config.yaml
n_layer: 8
d_model: 192
n_experts: 32
experts_per_token: 2
d_expert: 224
d_shared_expert: 0
activation: "swiglu"
moe_layers: [1, 3, 5, 7]
router_score: "sigmoid"
normalize_top_k: true
routed_scale: 1.41
balance_loss: 0.00866
balance_bias: false
init_std_router: 0.00651
lr_router: 0.0015
n_head: 2
n_kv_head: 1
head_dim: 64
vocab_size: 8192
norm: "rmsnorm"
norm_place: "pre"
norm_eps: 1e-05
positions: "learned"
qk_norm: false
attn_scale: 0.125
tie_embeddings: true
parallel_block: false
init: "normal"
init_std_qkv: 0.0513
init_std_o: 0.0128
init_std_up: 0.0513
init_std_down: 0.0128
optimizer: "adamw"
lr: 0.00249
beta1: 0.95
beta2: 0.95
weight_decay: 0.41
lr_head: 0.0179
grad_clip: 2.0
warmup_steps: 361
schedule: "wsd"
decay_fraction: 0.797
decay_shape: "linear"
final_lr_fraction: 0.0
batch_tokens: 131072
seq_len: 1024
doc_mask: true
train_tokens: 461400000
steps: 3521
dataset: "wikipedia_en"
Below are experts of layer 5 (counted from 0) of a mixture-of-experts language model. Rows are named router (the router's row for the expert), gate (a neuron's input weights, with its number), up (a neuron's input weights, with its number) and show model dimensions 96-191. Each number is 128 + 32 x the weight over its row's rms, rounded and kept within 0 to 255. Numbers have three digits each.
After each expert's rows: "gets" lists some tokens that make up at least twice as much of what it gets as of all text. This comes from a sample of Wikipedia text that the model never trained on. Tokens count by the router's weight.

# expert 26
router:136098159174141127126164092080106163132152118137143142115094173176159101164125133115138158088071116091155048122109100090065130137102119096177107119100093099085090176139067108164098113132170096091154159087173069127144186133142124118154118074111146138167136136157175067120158161160176121095
gate8:157056163136095071083163068168097165130096178132126128122125150119165093087128194112156170110165128036164114189145122080112109149142137135124092126124167182141186185176107106197100093154117139171123125144097129126105178090166094133130117121125086163114141093089085133133150130110090162213
up8:140082114127096156102117146100106117158161131123118163141071120072144175105126117132149109133101164128151129122105076148093143105101173136125150114032140052105122137114110135096138149060084123133132077148103113086036124102134150127133149146183107146134158135170166168162113150082165140142
gate9:088139124144077164141087159104156131090057143108184122099140112142071134135151140133091142095109122127084092127139102088186137133133087112143134146160123108149118198145065153136189088168132125130115132143133134117153178106095093113146205086071170112117120112120128062090116075119105088107
up9:057143145143132189170157125112097158164140110127116137162138149119105131093183139147144128136111123094156101148115178134109083137167119122091114128097128111104112120195101113113094135111140099106146095147157062104155153100120059138074164117106173156116144113171129083122182113128093096091
gate10:161113138134190150129189090142138101139126136148098180126095134120104146173134088154152128142116128094132109157156216122180093071107176144190140139101122187116075105136131123142135123130126083146141120156152144106156131138090213084158073092112181062190175130145155150135124148121188126168
up10:184095116105138117064145144131103149181117175143120117086155164084139129137104184111104139158144134051157118199111146086194188138133156141183143129068167125108078165090090116140131086104121097115099077121126112081079102091085132179156113121080106128120196139162166183140135124105154177150
gate11:141103165101153127124170128101071148138120145092163094092123117096145111098106187146164159112119117088124096107089121146091122152073111150095000146141114072077078125124084099173070085095157114201104092149145139115128148165120125108118098109121091146109162143212104102149148149161154099082
up11:168108162143104114134095133120119141125092147158136127158092150107162152115130100119219156090113123081140130148113115190116135134144102153118075119139093100091120094165112096165107137130174140104160103141177101088081149137139102161171101121117186142156128152119140156121160072124141119147
gate12:160145167164149143173101125118126119103137147106154098141140159100157092104094101126144152080152117164132074106183079122144081153119142097186161162133105178166124118101193137169095122120140181161089128108183125141134147100092133149157107116110150189151100130200204104115122099092122146108
up12:163094151153147133165116110123107139103090148119103107121122159111058163139157131102136160108166152159119134110123126136108130097161146141113061062084196124121159117105145106142169177129138135137140104148169098125061130075188107127111109133049139167157115111141128083152136109144095114074
gate13:082088149123106152157122069085117144135071113137161130098180118100139110104096167114116109163079123060144079085135096108193127079144156126116114145117131137138121173134127107124106110104124105123117143141144108160188093134123153055151121141070144078152137161119082079143146127164071106130
up13:154126097141132143101107131144140117090142106170142096119094152149087176033154118108143158169133115199105132106135152156141163120081083130126127145095080108166135172100164117132198164085149130074166131119101089118121137154130145157112100145095134156127163149164168165172124104087122170052
gate14:107131147129180114173162156092104145173103096089130194056151132170095122144164129117087165089125141114145085163103119138096182130077101087080146104155141080081113170116141127174138176119152079153161135200091080159116099154131147085146098113177115136119175107136141072115115088084094149109
up14:141096104115078163140142136116133145156152187135141112122119166150143105183123136198183123176144066054102107131167145120070089074107114136103163128092170171146110151118103138083159056113107121132128111076158154155145127123121153147114152129118124098127198176134172096131159178110132104186
gate15:196203139159185105097135102107127158137101066129117138155105129190115154096097087155190112084136108138128124114119098140166183151088141086166078096159119088150098094187119108123084213148119098124181173158148158122112098172134120123153089132141139168130168115116152130113148099127143108085
up15:140074121126144149141089144132127080066145091091194192098159093090138102164134131174109134122091149198146131048117087115115115128120132144129180125176189159177146159086125144096191187154177160126089130092143102087157146076117136131123157125132137109148138126138144134094132120154133128122
gets: "as ", "\"", "by ", "the ", "by", "or "

# expert 18
router:170101129227156149148177099088130122123117140121104123150127118152141095133078188155143113096088108098142068160140130110112150160089101060119123141156060098138111141192123191135122126155158124142114120123135069161126173097145165056142150010122080174163187108162127098091165126113132126084
gate12:170155146189200138079218120119141146120106202115184136128145174161112132092124145137151100140120122146129100158151106116132157134051132180118125133119102119202151143078152102138166158108118119122199165140103150107096067122169111080085077110132095175078079156132154094148189137141117144128
up12:075119120168125170116148118151112168113134132120084095144103171080042140093165084112152145173106148122130146180150138112179134129124139088107128144101077132081135148131089121090133142116150225157104091115123133135191112143145155076122149149140060168115116167146145101154108137100133080139
gate13:081103111194110119125188074112088136163139141167154136098091064105052120105165142054066158158155115075135106104079106096142151112123124150132106119106116189102194157132045117140140140142125173125121139135096115144116177101136171100130115081084136162134156084102117147073095123111138175182
up13:154161097147096153098127188135119166106143152151099128112085165096076088108108175136172126105153132119128111147203100144111099139134154120123106157137137124117101198122151126114175152120110086121164093193195131096100147136150115118145062099097113170129139135113139140125163166094167141069
gate14:053090117143119121120135090066101109103148153150192139127080115140140102142112126131189146126114115144113101091097119119091123083132128122109128153134197152092175204085127086155116131086127061150158151091139124144107137125126177103141091102130104144087107139092113147157189148139135155174
up14:126131125165170120101100093133117088176091128167174105197109153141124149100155096087126106104103117119137133166114143121179194152103077154155094156094109130159153104165085134116177125101071136138122153155132120054114147151151098101126166102109165096105184171063144082057101122086147084094
gate15:116092122190131142057133137086065075117120132117146146193078104149091136069164111164101130080060142101101135142170187135183134175144135148114070125143163159166148119151119152122150130112149134146154123125107090066105191125198124120115122078141117131075180157136064146119120175190128057103
up15:105110115103099117119144180081111118185067080093118181101122082154105210092128129141148116116143165121087137110111098133103099095140079155140147131155116106159168112156149171091139179142168069088180149101085094114091090079108137136107142128169158095116157183101123109124141099156103125056
gate16:183123133149077129140128083109140149120080147155092158177145076191102184129139113105182157055128098105071097148067149148119061183134092089110088108148149145176125089162108079101125085137154145113087110210161103146175224164142086118079126122118184087116159100125134141119181128170134093159
up16:092161141090126136081089035107132086175119099096146125193226125187144160064094127130215119137082117123178138099096111152117088169103115120140089168113098127083152096107110113125097106112176076131109082162141107153183101149136061132083182155100144112105083142157131162125166114136136101142
gate17:144152127122115109109087110167098185144142098157114162170172123185110118035123164066129184152110139118167100092141102115141159185176117137219119199104108093199124127207109185128156147104076065127125113170168121127134109102170056139154130134082096136106131111118152082107172109152141056065
up17:121174114109120103128097194151171113101073095095143139098098170147172109110089106159112120133087143163121118069127084137087143076162125119053130148115138093080115208139143179154153096096089113091188100108164200115095076120088146124130122093121126093119142176090125110117086126099170120142
gate18:131156143178183133169161102118114136113151074118179126132154081109112122111036131124106122134062119114174094098120167144076092200143136109104078149145028091125122150186128114101176163087068084125125136081117099107168175113156116127078149098111155226119119098106109106097196170113117062074
up18:087136145151155102128125128101148095123102125114148118139178049128076102104160141145117169148157097077166134125089098148141096134160102147171148197100165133192144131131095127077177115117143135183133122193136104117148099101125103101102171107096168207096100056114116095054132128137092107075
gate19:080153130161189172180113153121149136136121079114161175090134070110122151193159104141087111145144128108116126134063094127114072036121084086151187146117199142098172174119139101132098152147110117124152129133101093149141106091123148072182107129145138095116102173172106099110091145107171124120
up19:124100119151149098091141127121084111130070178137115181122117097130169148081175096076165121146150175083083126120081039126056141148178156103169086103148189123103114135147096094150138160173127138126144122117121135075105197114164154094075108131124196086139141097137167144135094138073119146160
gets: ".", "|", "==", ")", ",", "==="

# expert 19
router:167098147216143083110127075134140129167105171130121138116131124166160082154103104107140134100100102088150031122121113084127151139095101044179118143159117124144121179167055144165080118151130123116132147117165102138163160124141129117157100102110116202149198114143152078104153108134146124109
gate13:139160124126118118071155152129127155096172117143084167115176109153070128134137152140114177145140210096115147111130100140123125111046088092197136134134141137116083119142171167134117149122156190035136143124119138098169164128096103124156096126149103062156188131163141196148150124139077123153
up13:154175130113119154171116123187154107115104161166159138143163065107124113135103120071118130146157087113107139120090094155131042146164108126171111094137109112162168124120061086102126058102163134105110111143149064129125173135129146212102156123092087138124132072101094168064145171122155133116
gate14:141136160145120147140154107131117140145125176101161114117087198075085126053077149125110113145107106085093128157179150163154146108098172137081039175103135149073078148174098113199152186139135079115136113154172168131149127150116112120096066095095121098118138130144100130146080152133101082110
up14:188121109141140110076066124123152096170113123144110165086125112128133143106074117109088119094104116166145112145162197119124090137167110194087131118143134130119178146113115177175108159129109026144155079106120121133084119157135110144082168102123142075136164222098127134105087078107115099151
gate15:155096134121152201155174112113107125124149137120128191090074136100000130150093132144160150123083141167114176139123184128134152138152113105120112140123122096114135087128098127104161133079128171157178139126086065154060179130107166098128116132158162155132143128154125168091113168123159155109
up15:153165114146124127058128236124148158098108121181116122111080074061100146167160130105091169075109179156131146132175103143169131152114083136156151113129137115150155181100104153134117102119126118085130136113132144162103147138086067167205169139098114133141152124131150112147098116122107107114
gate16:101124140137107122123111029170100158066083139081122132097128097142107073101092159115095139163161152126144148163077103119119099122137101121150107127080153129130130109147035145137151078078142180133095064164107095063117126122141169154139140149091138158137059190115127127129115104103152144085
up16:138162124098122161160124135046122122143112090129138117154104183117080130159131110199162118097142143136101106133172115099172175093071111172139103135140092117110102159137177098125121112097165107130092125159156155160068152112120068145106123113129103181115142097111082127133124117161084156085
gate17:203138130145183187114140161146160143164106098099144101138096147137220180108126127175194100121123074130194143133127119131138146094179139055098092090110119100098166116119108137127116156169150089099130203072122135119184096094104113154145114143156082132141076104141084111185087133163121113088
up17:143152134201127129121113099170106120098077114107175123130082080090105098091112124116083125171075103116126065151121084129151095045136140121085133203082124142113121190133072098178116161105120077193136158133153152104088130133129155045155141110088095126136122122189072136074168121147153148136
gate18:093117143141169192183133125137093151125159118135106121177128105120115150154129167075159160153173118127169084155181143043095070159127110106117090131131111160163166104109089131115087067139063077120154158156121151124161100095146170130114161106065155067144105156056164095121180136147075122138
up18:153123150138060117148097089054139089116103141138143108106137139071135114123125110121031139071133121094094133122148165129119141124142184185171086045115116118143112108104135135141138124132135126127134121124195106107169126120124150077160129111127142131111174064136097143079099186100151114103
gate19:091126133104117124118101109186112132120170128179109118190126099138142156201089134149113114108156070145199112186125118059148106155120097085178140135076112119137140071138087126169154110172093139189104145125039137097086107130104125121145097117128159129097101078111124129124154071170122163141
up19:105177115096110145146126110106112155165135129168123148123159162109142117172162120118138198068126156065117115111112160163144169139130152153182131091142112128055112114108200071109141158204134101133102131144160122131069181134101056116157132141136115124168160091117148100113141106059093203090
gate20:113080132115087125117120111125110098068099113108167088060111092081119144141141145152117148121111139065145148128130145116089124148083121125108137139045143143121138133188131140160150116092125107111105070130167093083079114150152197128097062139158164187118123118127086040092136156121140116086
up20:158142105100122146083170149123155022065110096151168161151130104116127132160203114118124118131098134094136141117132175157101149141066133181100109175120141128121067123136187097133146084119127121168090125114170137162136169188159166079128090139158133125153151136129137146120169132123091100093
gets: "| ", "- ", "The ", " ", "and ", "but "

# expert 7
router:172088156216167077106151099079139116115123131092148121122082147166119059142073131115182153088061090093146079125127145086127160138110104117168090138110117110134126196151074143175162090104143107107153157111129061107126156103125152087147110000117138200168173136138141065106142167145132124124
gate6:129117148119089164151093075093147138160163163156082153136138139085112145091141120084117139109133156092135100134174075113139117109093197112111160110136154143125142162131082117085128128167051179116168118168174143123109166162112137147209098098135169130113180108146112131120100133054118130173
up6:092148114101173049100109081144100145169139099155136171147163148184130088108105109199200133103116177141104119139095125149155158123105113135163099179129107125105097120106128148129135093070174073090145159091077113116118078101078126103070185154085095133126118139091144110099145149119133130142
gate7:103155137072169140101077143112080133191133122088150099132145205177152123095102152158120095089123163140094128132132177135111152163105178144109108164102097130085134173115135115191157169101123074071177102142084176146121177128168150131096128095122106139133149125174149117096110134116178098193
up7:166102138156113102119140046159166113085152166131104127094152095149087135080175115128157167163161087101159123074125107133129130160166134133128142165088142132166145146175141121038134079125138117165129089206163140139133056121079097111152129144100139142107114127065099075169158137132086098080
gate8:067106105143128168147090136100127096120167130118147106145139066102148151134114152125113053193092113084194131171070147129101109083133148141153133095134125159107181088117097174169152218106130162169095147098105102111225108160158205127130111127157147088128124121121085181134133132079119103173
up8:130126116155149166157132094136147084158109115171151062159142102152155120121146105096133025160121075103166145147130135141093167092119124149101078114146147180099105138116057117146153153119088095082093185034110129118150100135159148138115055139099119124125209105147081142169186159136148122133
gate9:122116100161166076117134073187198170122153145139189108098140150107119068151114139136153116140140187198094134163129175161127190143208129148124125142127125146173117175188158134083103172097099137114159153093102112081069108091115129131100133168135117173127147104146095138177163144139152146051
up9:146121132160147145171085140085132144088198111162145096142146172134101098147214096103124099095072170163104102120130118145143149133149139134172100176181095140138128114087119143059112100138111197106082130112149061122184150112098072133067141116137125101138175156176144091106132138137135127043
gate10:150160140164176148062165110136114086171089166097103060160144183169163134147116099134133098163134103118176109187163137125104139145104130096156170121161097166126129164084164106194092157172184186174040149117078156124164107093133145126086165119161109140163127124136115132119151161136122144190
up10:066130150118041097198185180112152167130132099098222111062127101098033114112114135167114170140122087140052138105053125101167129093146066146097079165143093108100102135102085157129168111099157046098153130148122124110101104089070146134183085126147121075133151109117136105140077120093125118097
gate11:107126146125137057125130115121162138147131154122141083141122181134108115092111140198204177129172165137115126122080111135136110123177154129076051219140142130101134122085077136162100133129122066153194129136071160123093184081129157127160122085133137133124159107108092107130163102156122143100
up11:144084139143100141207029176114103124145140092097133139113133180065109141094097136108145100086097101123106152132178162104155178153157145114087118144104100130153127130169095130126084124112118175097167142130199149110165120155174074115157055162103157080132195122167113116114106133151095085069
gate12:073124140129150188037165179119082200173167083125123090164121141105136094134165166199117142125083156134118128136146131095141128116065125111154111139131115095049120127102103111174101151128075104090131132104093159128116159095112090115116159110103034119136129129157138178118097123122184165107
up12:094137122125107182134125091057109113173111087155125099164107117151099060122159108166126098090101160181173100086116127146134149142124108135137123119170102135128175147107109083146119108123096071113146138127068095077127128093124122132130147108067153150106125103143087132105119163091136150067
gate13:161123130100106091161134136151064212119160135158127143112115112105105158115172157046123201127144161129136145114092128179116070152149092131081109077112142132152133087192085187128135125107097173066108138112132110112115117102122108198167118133140150113129158085105127122154150088117088155101
up13:156121135103108069159207176074091181109134118157134106161113141083125111098167149176146192116099117120095184125173151193155099136124137170092106131112119125151131075059092219129091066098137188112115150057114079133083140087061083124122154152154127160119125084157147104144131113124109190072
gets: "\n", "\n\n", ". ", "- ", "= ", "\n  "

# expert 23
router:168126121226140105108114104116158137136101139099134154115144101149144136127098207140117184056069130113139055103109105086128126172086134122146138178092071060104110120137078140172094080099124120123145118161126111118126160102134166081169153041129091220149206093140187054092176165126134099106
gate4:150129136164161098126115135102063132186152145161066195203142112126132111126152141098134141105153110062120082123154151106157100141129122130115102140134151213146060139136091145187128141127158127120136126127153091119120173103152106131100099050095126116096119105115181103134126153108194154198
up4:163130148098056125192171108132153129100128158127154056091115136084090113166111105171117162129156103128129144093137145135146103186054155122124182153150071101058107144085106114092189074137159152168079134146118137126191164124118144081130134128131108124182132119146129154159112124155093101102
gate5:159115111181137128174116153114117146080131117156138150059079160091138077158173072133127164108100152143190135056097093142155130105091144151157122163094123078129074012098100116148141125087190137117134138083099089082109123121113177171170113139142135139133149144122133123174080180121143157070
up5:165101147160142066152124092133120142158122118159074147136139108138145129123114115138157122139175126107141140162103161126146117100198144116117096117170110119113157073120198140139165161139146090141121147129120085102131179128142170107203097095133171144134070167100181149152135125134111079101
gate6:141140088164138111108153151139153172078160139115200103081109146111106120173092122172134129163157121151078158163177117141168171087145116131163204122211161085152107176100153168153109137105091125094143183115143156159125138164074133059074089138160142096122159135124123143136138132116096151138
up6:143123149164167154131092121158107127157066144143072133151139125138156130156156118115120146168075110118149111111086084113067094137082079064153140140168125151096079129169057128143101164149115112101084153104162154096196158119178131166129120128143104055173068125145114152169141096079128167105
gate7:181070147114229129138126089159109116121134140165072175098091161118159075114140092167183111087126135121198109139138079127132171127088161131130129139159156158116182097133100103177166132122103136109112178116136135112109113103143134123113088117117170151140139098126111101097124141100180120099
up7:129094124140092171123157116104094114140159144104168203116116140104105118091140137142147101146109152103147117153135132111114150128124140122106084117137154160054126154097143137123162114133056071045166117122111157052077147104169095065085120138158137136120143101187096099138111125092178079179
gate8:067099143133138060138193033082123111101138162146109158113105111182157131107136107102157173116140140105098153161114179157097149154176102135092071086140152112081150110227115113136132075132114159168186122118110095107084152131149105086107138107129177163098140104041055145139171168141160071137
up8:129155138154112148126114141093128107098126135166162145158089132086148126120101081114127107156079109094114084178162142149106149187111114082104191198205085161142162122096157128164104190135148160104062167127105157154143142122161106125138067103166088077152111135195093154138129130132124126151
gate9:111208124112200207101165137140140108140129072106112098080137152187160096215091120140166103134097108141085146108107144176112110107135131128110143170109099095122129127118193134184136110097187103089142150070101103202181136122069133165101125110183129161161093127097115111150116182122163175124
up9:146100136160088119163112156135132161161125089148137102157139147096148123097160171119117130130081083099139114176115165071164103075143150109041154140097044169138149151118105101093168097127101177119116144120152105121196096057117153148106150108085136073116086178051139109077138125118093077128
gate10:102146137146084132127095104185116169104118092101177157188179153079122130158119158140153174139100095089157122135147173081165151174150141128150104139140111139088110070177099096135097118138169163184161139128120154138166148151152086180152151099075128105127103157168083120119139123111159104108
up10:146143111136099149087138138099122107108124125149079133155132164172099173157173159121172148121105130104161126125123144073131110154129146120132111101112130098075068101171087102174094088137125136173155131129140142138132143167151129139150172119053213095122112181168132110099098087111191130159
gate11:140099137148121161140090105120135085088118100173162121107140107138147053138094044050123124136142107093151089156151134113147183083107132111161113110140146160169168143123106174176158146140096140141088087088183115117106120119122164092180109112075126128128162113113088170162147132144120167117
up11:094135132137160146142076098167121084140141082123183155099112110128176089112128089105105181197108140128087135059085086103104116134189178127123142127118122124164167148169134171129162111116116080140119088146164126137171094118129105155106125096054116151096146154089102149118122166090090176077
gets: ", ", "(", ": ", "; ", "), ", "– "

# expert 14
router:184098252118160101108125109116121118142120140094138134123131145130144105138092147120140136109118075091137086094163152067128139164107139066148105172101107093134132171175085185154109089174138128157106121078101125127159119106164135093167105000094101113201174114124140053113123114138119133088
gate8:156114124136145129183126164176109103127209117130051182133074093093146172171113135191110149097124085114128145141157078068113102139146103122125140076107133160157186126087145102121118123130154161146143118143145092132132127094156144151164122145159177182124156117131100159121125169130131128147
up8:136072111132168131154143161115167150121141105074053137156128108082144153106201159190066086106150133148113128105068056089158131139174121134079094191078140122081185103107117093043167154102054139096165164094152102130130132127162147112134132168133123123153144102117135137104103097144136173116
gate9:151144134125163111218124145120095170165115177126146106147120109106184077172082082120183134178114106177168127106099091108107122130106078114102142101165079132124186121079119093175180124090105172105168156136089152134177076152128178114141107131172172147089106172087094123141147067114111110111
up9:074108120116137164152124111190122112060145118125133186169117201136119153149156122141166147157154090103163123173134135060141107136112117094149158111088164166147099190179148093148146147136129078126165090073159137120131138126130084125140167179143114136122131166201146143103123129131088188097
gate10:102124084140098175124094145119116103068129074175159202125140155176169113088119135085108125124061132139152124051170090068174126173108166072104105124145066131126096093157168120125185121103123099125114143135145133092068149159084130055109113125137073128147148050121128117146102162174069106167
up10:147177143132133170087089131152150162093126115123157144155163145103137160135122118165118137110110079112188155173153193163170153135125108096125120190135100178107088027090144141161130164093130108119109122162154119147170100099122169126098112174151061117150092132087121100145213120096126115122
gate11:140116121145104114160104085141100144071112160106133125194061102149176169105107132103099169087126142096123119145031168096094117072061091104146096124146138141097205069178104118134096163114111149124161112152099158134097123172100140097121099086165176165075135132106109101072104127104132147151
up11:128144103131130083142149176143161123107120121141104036139173110112101073162135178138087151195136126156146125168132115116115130107174173165126120124129149081082072094074103090116197078103119092098079177088085111134139111106103163150140072113177134130169104101135131154189162107153148130154
gate12:102126143113153111172174116121140141085192144127122110133176097120179069136139124072129175149200150093114100140091093149074115115156113126142166150133112091058195115159070101079150170107143149138090146139128128122170128117169137124129124158145172141137049105164080148111155119087146126072
up12:062138147115123121123100181153173160145132118084182127114184175189094112101090154135105117122133115163151123063129110092140181066160133112113170104119140104109154168164100137149125111128144124145114138157151151102136102117080098122144176050103142106141177221128088108122204141108132048080
gate13:090162138137123144106148087166110089099179125155141187147146068172143180147145108084113098099145091127103118140122148157094104062115109128099110130118114148128177145156108122113111175124076168128138123139089112109097111157179132103126110094162128123147087097154094138100123141081113154176
up13:176119143138160151151147100155116071150141078154113098135156138061147126140168138088093090100104071126127115119090121143107095091134113128117114141078132127040169156142119078155096124132125132124122097185118116124071157153134163130125206139085154174135174102153133108166087138130151133177
gate14:053080119126131230139146137124146133076139198079136203179149069160174104118168171124110140086117116143103151135118073108092168086130042098132158131132139121126146149109146125157106097115117157129148136159181152163129167170101128137153179117131150132111101081156121104121155114095157097148
up14:122065182142124204110105175121184101127047128068155161123139119133119114087148215145066133109088115116102129157134131126122142146115096145090122172074127080132113149153157075103070134101162127099163096157159164154080140171099145125160154122087116126179115083130145146148111108098203061119
gate15:164094147134137098147121167057111137160071122068143123125088109134159119139100124143129102152114092138078144130110121155092155125107096124166161152156122111116113123067145145099091117145141136178159123136081162144145104105110142148152177115163060143208179133086143139128104141105119092136
up15:167056143140103099172114137113122149118050097075178122195123081105104154174155115131126166121115104101076121168125093116135109123143107106119111099095175140144156138144141080118058104147097131117139099083054138229185096133181107162138149107118098116118185117106103183146136080158167169140
gets: "en", "in", "h", "or", "t", "l"

# expert 12
router:138152221140137130102162084110116119119122153140122176117132098153155133145110126159157186073141119093161102152094171100095124148112085071131102110115108084125122149147067152148125135152135147144148188115118089138115162134165150088181116007118100152182094100207165077099155119193142112098
gate4:107165163136130126093150097199170109159183176097117104171129136131108134183161129138111141123187053115157115197112112158101078085107090065140164116077116171105152129167111111167152113099124102140111164124134131078136162124181148095144193063112144162177154103133132193126078107110147109057
up4:137159127135084145075115086150156115125145202108141106127118204164123167151147120130122147128143098109131135112124116155179111156117179123148091127065112163068121138127145101185139069095150096107126156132150115099191076030152160115108148107056165158121127166116054126117113129076103125163
gate5:093111105129092122142102088085106146085123132140090104110106130149160124117150139134099207108144121082105101085095045178142124162133090118135188173168107148159164120133111174056109126178093108160141118097098090137146127138083237105086187073108147132139084128117089141119169074102095091129
up5:135131125110096146203130147095111166100191060174108150132099141079140121177090103120125117095179119131191117052180121175092121142158122153108125129115108134204114125146110111171187181100115148138151186205129091142125136090200108127140143137094190126131130184117112155172136156130147163120
gate6:173081140102149116122139114106180105104118179181156119107128088152117111199172095122083125039134096088150126215112163130164175116140098130091130131134183105114087116094141100124100130162144113093125092151163167127093146187083174091103110112142084101168104056149143115133111128145104079137
up6:120181103122127159128094117093179106144093120158121120144090146080177121198135120136213102164145174105153103089121117180130152179064181067160127159161102184144153123142142126130184122135121073173073101122191093142101137129173134130194090166127141161153167135088104126133092161150139158106
gate7:155093146155087109176108106118126176143142197107153176126143165075152161067120057081140111113138088095099109184125131102070130180197114061122112116124165180159175155164142155142086119155126060155126133126130112113098128108140109065124138081134156154116132076078122079149147087086068132147
up7:134096130107160105126180132130130123118112142069088113120114128097167170081146117161160123134143125151133127186092156116123169107134138123046043127092119120100166098122127152204140126129096165080117104087138115121176175144128180073102139176103183129160123136144097172129109140138150151138
gate8:125135185154104098110157140141060092165185218134127068166151080152085133090120123136117156126128133106099132173092132085115152127117064145146074111125114103138145116088128153147114157164163110133086139117138184118095152154052162168112109040164123130168087096134138126142111093114105100160
up8:129143118124154155116056088119186160115021090114155089185065220083110162142121185125107124139074145132175140074124106157142135112134104117145087124093109121117135149185127080054130160121143121064105112129151140139130127131116053109207125170127149144078115159177132084140102121106135109124
gate9:162125175121133135200064067182139144078126120086060171127160147159079143105136161104091119096135161071150112172095126127121062123198033136153094138140146137125131138158065136080134099155126168172148111121110055162128152116165099116175099097178132106139133091135187165120124155152122098157
up9:121136157137135154192142112145085151076160137160120146138194139123137086119127138141108106096126129094088106153088083112171148128127128166118098159130176099122112073138112107132115158142130145147146164112091119129142111110211093170172100179129128126213085053109111145156178141161182103146
gate10:181150168131111148083148168122175161166144107205177155120138134197133105121131125088114185133127147063135125168123120105137083178124148180098068107066092135202143137149111123184151123080128167134048203104112153150130170160134101163153148111131147174079087105121131112152165150153121167122
up10:120116104095121113132166172118128083094149067165204101116171087049083050144126138181137069126159110184165102092150143089090157108151125133151158111178158133097177146141097118128141072078098129141123125149109144127132154105168113121168130157164121125141152114131131129159133162156125099132
gate11:143122164116161112088109213095110119137126042135157137088110147105122143141077145167102096172075097126140076140162088131149189141068130117178173219131068151126098119128113172167112120133186135168098168091150080110126122099077195073101136109076087133092128136172158158118155088168121169139
up11:090153101111111172139184105077115115113130172136140080127115120078145090108143120142140165136088151113142111082096129108188074142129100213160203153178117149127123145093121142075118169133109104121102204076145120117141107123140175157184121109101162114153144177082087159100129146075138148198
gets: "'", "r", "t", "st", "tr", "fl"

# expert 1
router:150100193140158137140156072107116117128109141088119139099146127126156091140074141154115191083151151065159068122106154091108130124115094080160108114136047095079113169173044141143112144131145101139125127131165060138168204073129159076137110106155118222160152122157148100104149130117144128110
gate4:113136143139132138156082144171128185131138143174112186122165064176112092131123141079161095076101118130104108132175158144115116167198169115115104201118132176165132161158195149163130102155162124100120090165178120136162144060117115136142103104110155163130102169120084086131135190201084079155
up4:159166118128141137123068166214132154148121147128073141165092084121122115118074175085107113084129115158128153185100147097141152151103094130096149145149075120147144077191161111107081147122059104170108109097189125115112136074129150179103152131156108200121095124141100156134146089081148143125
gate5:083171165135114111103116080135148139111093122172111160125173123177138142126146106134151154147097126083134110048145083113156134151117064140159142153081155090185123140108117211114157099146133145135106133149127105148087127169059101139170117121135169069152155124067124120117138122111085120147
up5:149100108142121150086105136172149069156114126118122091131163203069132085163216098117123126102136125152148144172081130135108131133152170116138164179219164145145162106134159116129112153141104172115104175109146139118133120128162140129090151135104137103154154090173131144121095138152154138119
gate6:156156148117159106101110208157114153157115108135106157149147166151121138141144066102159150112139114132125128133089167143133106167136126127143163169107115095187122140173069119142120129104172105126203163109119150113107052117142130148105059111088158149146184121158125118146158091142126151101
up6:115081108102121145146108136099130168081082176143114147136146130073109158227093131113114139051138125124127156143140099183143084146145094152182147117166154151138175158118156070126139142095077143121096135118147173154156152150134141120108109149107156108120132142081130138145116119134134154171
gate7:133131119105126133113147190128118146107121112088159123126083090053126182103039120169118106053130144176132146166146085082112124141138104081206147127162090006223130126140169171107141128130158093122149137153073171131139102153074087125126131121144109108145092135121100103096155099128139165115
up7:163128155152122068205125122137159088141157140146152112103168098121135160146151189169132160135137165182152147163075125057112082139142079100172110138146150105123089074165108092108181117128150113133141191175099182156123081158131080085143160122123082116131090130095145142130122062134131139096
gate8:134107137153164085131125169083172145135051112133153157157120172135139137148111091109143062104103092140132145179063105116073139115134174105129115166203172139104137121090168111135122160136104123156190173125094136166173135160159178132075089129136159130126162109124125115085135111132122141149
up8:140099137147035117083108100171113187164122132191135159134154132101105152101150094087141156255151135098109167115131140120125117141116138107098078120102110167138183137115121132062103133148085158169117090117144083127098119127164098129132122132121175150117144122198121147102078066124114120100
gate9:055138118130083109130112069092141123090179144087124208116111198199241128080145082151144126126140098116113122146139106188144146182127133106172124154130183171097138179100088176176100123150115110094161094179126194135124104132119170102110103109105167153120156125097123134105178159138114049145
up9:119143103113060147140154066110129141115178153176124139102088142117192163073191129133141082096160105199147128123092153093182101150142179134094148153102153136138103126092139095149137143135121104075160167068103182145123236147116164086160098133102205182107163104159106145108045138110120114173
gate10:110086136154197096105174063135108118121130087157119113123066181153099083116153174181148078099143140112066087110154151177148158103144150139103078092123167092134205185090119166130147149130093104134163118123168139128102135058113146138125133123098160145139107070157138094127132142098107157125
up10:140142139088119176109193173133099153127090123119068128092173115126104146157163124155178109089153166158104127132105182149081079114120099150111134116175166138104150074088205116137173125126166112178136088186119137185096142134071095145116127139127139175138181131133150108117091106151118122091
gate11:134164137151161131123138085125145109082112114105092119140155101111054107146171153097129132174122132110080110103103123151105129127126188098152140150125156181112175158125142138140113172128076126142122132153064158170120147116056078104069154111167110121181113098117182075156179146129109135093
up11:142164113149119150131160084120101129115129114158171085132145001102200180171095152117085134104125137084112168181125121133105194118107156124156153140102136154145101168110125135044154118151125122103141157103130097118123107138139174115102150126167192095120111123171162142149108163116122100130
gets: "of ", "in ", "and ", "to ", "was ", "for "